python train.py --n_layer=8 --d_model=384 --n_experts=64 --experts_per_token=4 --d_expert=160 --d_shared_expert=0 --activation="gelu" --moe_layers=[0, 2, 4, 6] --router_score="softmax" --normalize_top_k=false --routed_scale=4.0 --balance_loss=0.014 --balance_bias=false --router_z_loss=0.0001 --init_std_router=0.0135 --lr_router=0.000682 --vocab_size=26891 --norm="rmsnorm" --norm_eps=1e-07 --tie_embeddings=false --optimizer="adamw" --lr=0.000839 --beta1=0.95 --beta2=0.99 --batch_tokens=[32768, 65536, 98304] --seq_len=2048 --train_tokens=650400000 --steps=10239 --dataset="wikipedia_en"
Below are experts of layer 2 (counted from 0) of a mixture-of-experts language model. Rows are named router (the router's row for the expert), up (a neuron's input weights, with its number) and show model dimensions 0-127. Each number is 128 + 32 x the weight over its row's rms, rounded and kept within 0 to 255. Numbers have three digits each.
After each expert's rows: a language model's description of what the expert responds to; "comes after" lists some tokens at least twice as common just before its tokens as in all text. This comes from a sample of Wikipedia text that the model never trained on. Tokens count by the router's weight.

# expert 58
router:148155125149175116170122112120106094133123153110145084155133141113120110139057098088063117119181139086063117148060209147158113145097162144119117102127156163118122131087091127167085134133118222183107155088166150074116118176163115084098117122171155134118154120086059147101123088174148170143128116150118130118107160116165114153152149148137064091126102112093123125191208188121100166124175
up1:134160097136143181086078110159128117183158129154099167149149141132090113205091160166096092100148151122082128143124146117183175129117144172129108147116098155153123085139143163113114113087156126140115096165077068088135125094156165115125136145130141076133114130161134144094196117121121135154103114131095102111216129156159170154166066123148097162128185113182144109150173065152181087118165
up2:090182123152114114199113119160114130131073094162206144190120133133154194107145074177199123172132130166168112117161155084148134120129112146124156135125009157134131186123122116129117099073124106073146112119138118106132106109139179077124055070101122136090158114106184154099035120147115149083140123091121100108206173136119121145125182103088163195159129089071132063141185171124153161142157
up3:130129135106141133150157205156107177139095054164111123182128090128117058181078128126116114139186124169158095145159122119143176163143097149093153143134081185089160219101143178096156044169101151110109077085185197111139112166113136143134151094164078111103098111135110120076092142173074131141162116171113137150149176200148142175203093152134108163104132110143092130119212149104127150099116
What it handles: Line breaks ending table rows or infobox lines, and lead nouns like film, game, song, round after The in plots or headings.
comes after: " |", "\n\n", " |  |", ")", " The", " |  |  |"

# expert 30
router:083163074115097184133134147147130140141124170118130096106139129136108129130091145127141137099136126072093178139132159086178130169114093099177134150158141153144158117104123104116129133107137131136097122112205150047139116092181128121153073109150088110131091131150091150134127104174157142087123135169159160197122160107130210163146172114126126185142125114130049148178182170161124128137119
up1:119199139150109130183112116122140141145116105094125094158102153105149080119119118170109119159146139167162066155106123153132117091112121156140131070193109111186098150140145157152105142100144212120108156150114063089175146148110129130147171143127159085125176132083157157141108151120156142105134127159144145098087148134182057149139124140160117101101142138133160127159118102177144158103110
up2:096069172097147116168094126140098131107088125095116160142083112147157137146141135168124179137108138123105103128084105131106122150175116082143097208146134138093113163101110156173118115154164110203119136150157190091104135139221088114099141126105117134089120107123038131142136130156210120093150116148128109101121166176131155174169129117123169139089145074146112134149154093130159147106188
up3:160140105222194173127168136111093148073109119128188141110169168117132184120134078100116128121095178172061120098101158150158141130088133178098117096141109123174093083165150114149101114117138145095124153114155114136090138144124110098085141104114184119124100136101133146210121113142139181146146108175098118088182128097149179112138135096091145153096108094072104131178107159079176167150189
What it handles: Pipe separators between numbers in sports and statistics tables, plus degree signs and broken word pieces such as sk, f, t.
comes after: "0", "3", "1", "4", "5", "6"

# expert 50
router:134192073097095180179155160096096126143102114115120073152140120127101133102102135145115158100142113143113097168087189109184116196145162121135126107147128188130172139053143121078123106078105147141063151038135125052118115138171151084156161106133065111123078151116092165101167078167140119125122120151121101169144169112165142165169164138157125126108139092143079140165143171154107145138135
up4:166213127114111105179114174113142174143136174172117150144150111143159121115091121112157155128143135137175190147136115127104139114117086110106060128078163167103093106105075158124111151075114127128106101139123157120159123123094133122160146126164140159120124155169104121063123112087060096112086121133090156152079146093115144114186074143098122162102129138105114147182164133114135168122112
up5:151129094181138119136078080100109113137158122145137132106067109110118067111074090193099159172176120108059142142161179097093084080120104145190177085129094134076113152149116098113169135121138127138110108101162187169121168127135124129111162180142145098174121122103131124171131083162125181085102165175198165144151127150130109139143184069143071119077174089113090173100146172099146137187081
up6:135156145117128130148035134142182100139118112164099149117140150133098161147135123093119143137092113074153135142106148061130119172084040164116141176103076125144116174136104125160118109156122182119105116182108175147160162120104139150085146058162163108109134106146127118122128114143159166019135130107046149123106147143196133113094130145111117062151119147129139121101124144155100135126109
What it handles: Month names, "in", "In" and commas placed right before a year or day number, as in Since March 2025 and 8 July 2020.
comes after: "\n", "\n\n", "23", "24", "15", "17"

# expert 16
router:132166146118112127176136173147097152131080096143161056155156114101084134122113156116081167124151092113106073102159213107144172141113172152142136101142098187124112096100107121204083134128139154126119109111083148042158146148220167090137151114127113114154116160101088151053157107189112121121153173198101140167167203174125125177138157129148108122142167134080079142152150152120115144122137
up3:114175130137120196130092163098079114127111120135152115135083167120115148103092092136049094062161137114143077123121144060117097116094117117162145117147147114167129124143081076148116154050136170126141123174116152130171093112099129115149039119135124092114134163177100124078122087210144090126133119148148149125164144110183156141126120169061123125058109196144107111169173113134201091151201
up4:165112127144208123144148095085148093098107206175121139124137156076125118105150145151093122128108088082084187140106097163137099128099124142150143109166137135059116123095134115133121094194105125143126118179113083132187147150071122123124078093119129129118167128186110141149121127171148137122086211154162057080121127123104129106120116142143139100109106141151095098126099160161142133137100
up5:115197145151141164121112119170109152174164070099131179165163174099092117153162167089167143125103109077129095141147131165158153136084109065112106128075070105140123126151098112095178185142175137069205130090115110091102117102097113085114120105099173172115065151115148139173078130139088131095091132095075099110182109138159148070130135188115114120094109194145094146142079107179142198116122
What it handles: Section headings and infobox labels in biographies, such as Personal details, ==Bibliography==, ==Early life==, plus life-event words like married, died, research.
comes after: "\n\n", "\n", "'s", " his", " her", " and"

# expert 27
router:172185083103156209109150127134081139092116153156149077132147142167085133089071170088125152124085133111090097177121198073181119190149147139122107094146107213111112187094137138139105105143139156112126135070141123094147132122166111124118190079157124106112119115151085180125110101114166152114123183125155124109139205113161128123139163125147159122071154148131106115138160166115121116126155
up0:131135067091173104144098159197107115113124121135110090114134120148091160122092132122101167138201102144047133108157126178167130112048139111198116090105162143149126094113103142143178171122150119104107150102097124099105115102140177094084108137116121176091131141182116061137118115135082141121138066079100115119092149161129125159114138103129101128124188097127115179103141138165087093086122
up1:125086100085153166192161140211123104071148103128143071188173101103115092103089093123097075093145152107162179157188130150152078141090135146140097211107103069161076131078131058125152111149126149132127128121085098118151100108141088122072183157136128148092125145093114138059117130142126156192114079128108132107084094117064140100124106126066154200159124175153113086123127126158220088187133
up2:151141190078082171133126096120067148047101181122099104095150129126155146129142124111144089117167124124105084079172145151129180085079157192103110186152087143157070123119119153201041128082128152108113103124075096118090054086114179062113111169102154122123140136141067170087059155149111071095186158139060074125124156116092091163133124113136109037142121127087164078148137131175123144166169
What it handles: Goals-for and goals-against numbers in league standings tables, Japanese and Chinese byte pieces, and middle pieces of foreign place names.
comes after: " | ", ".", "; ", " M", " | M", "′"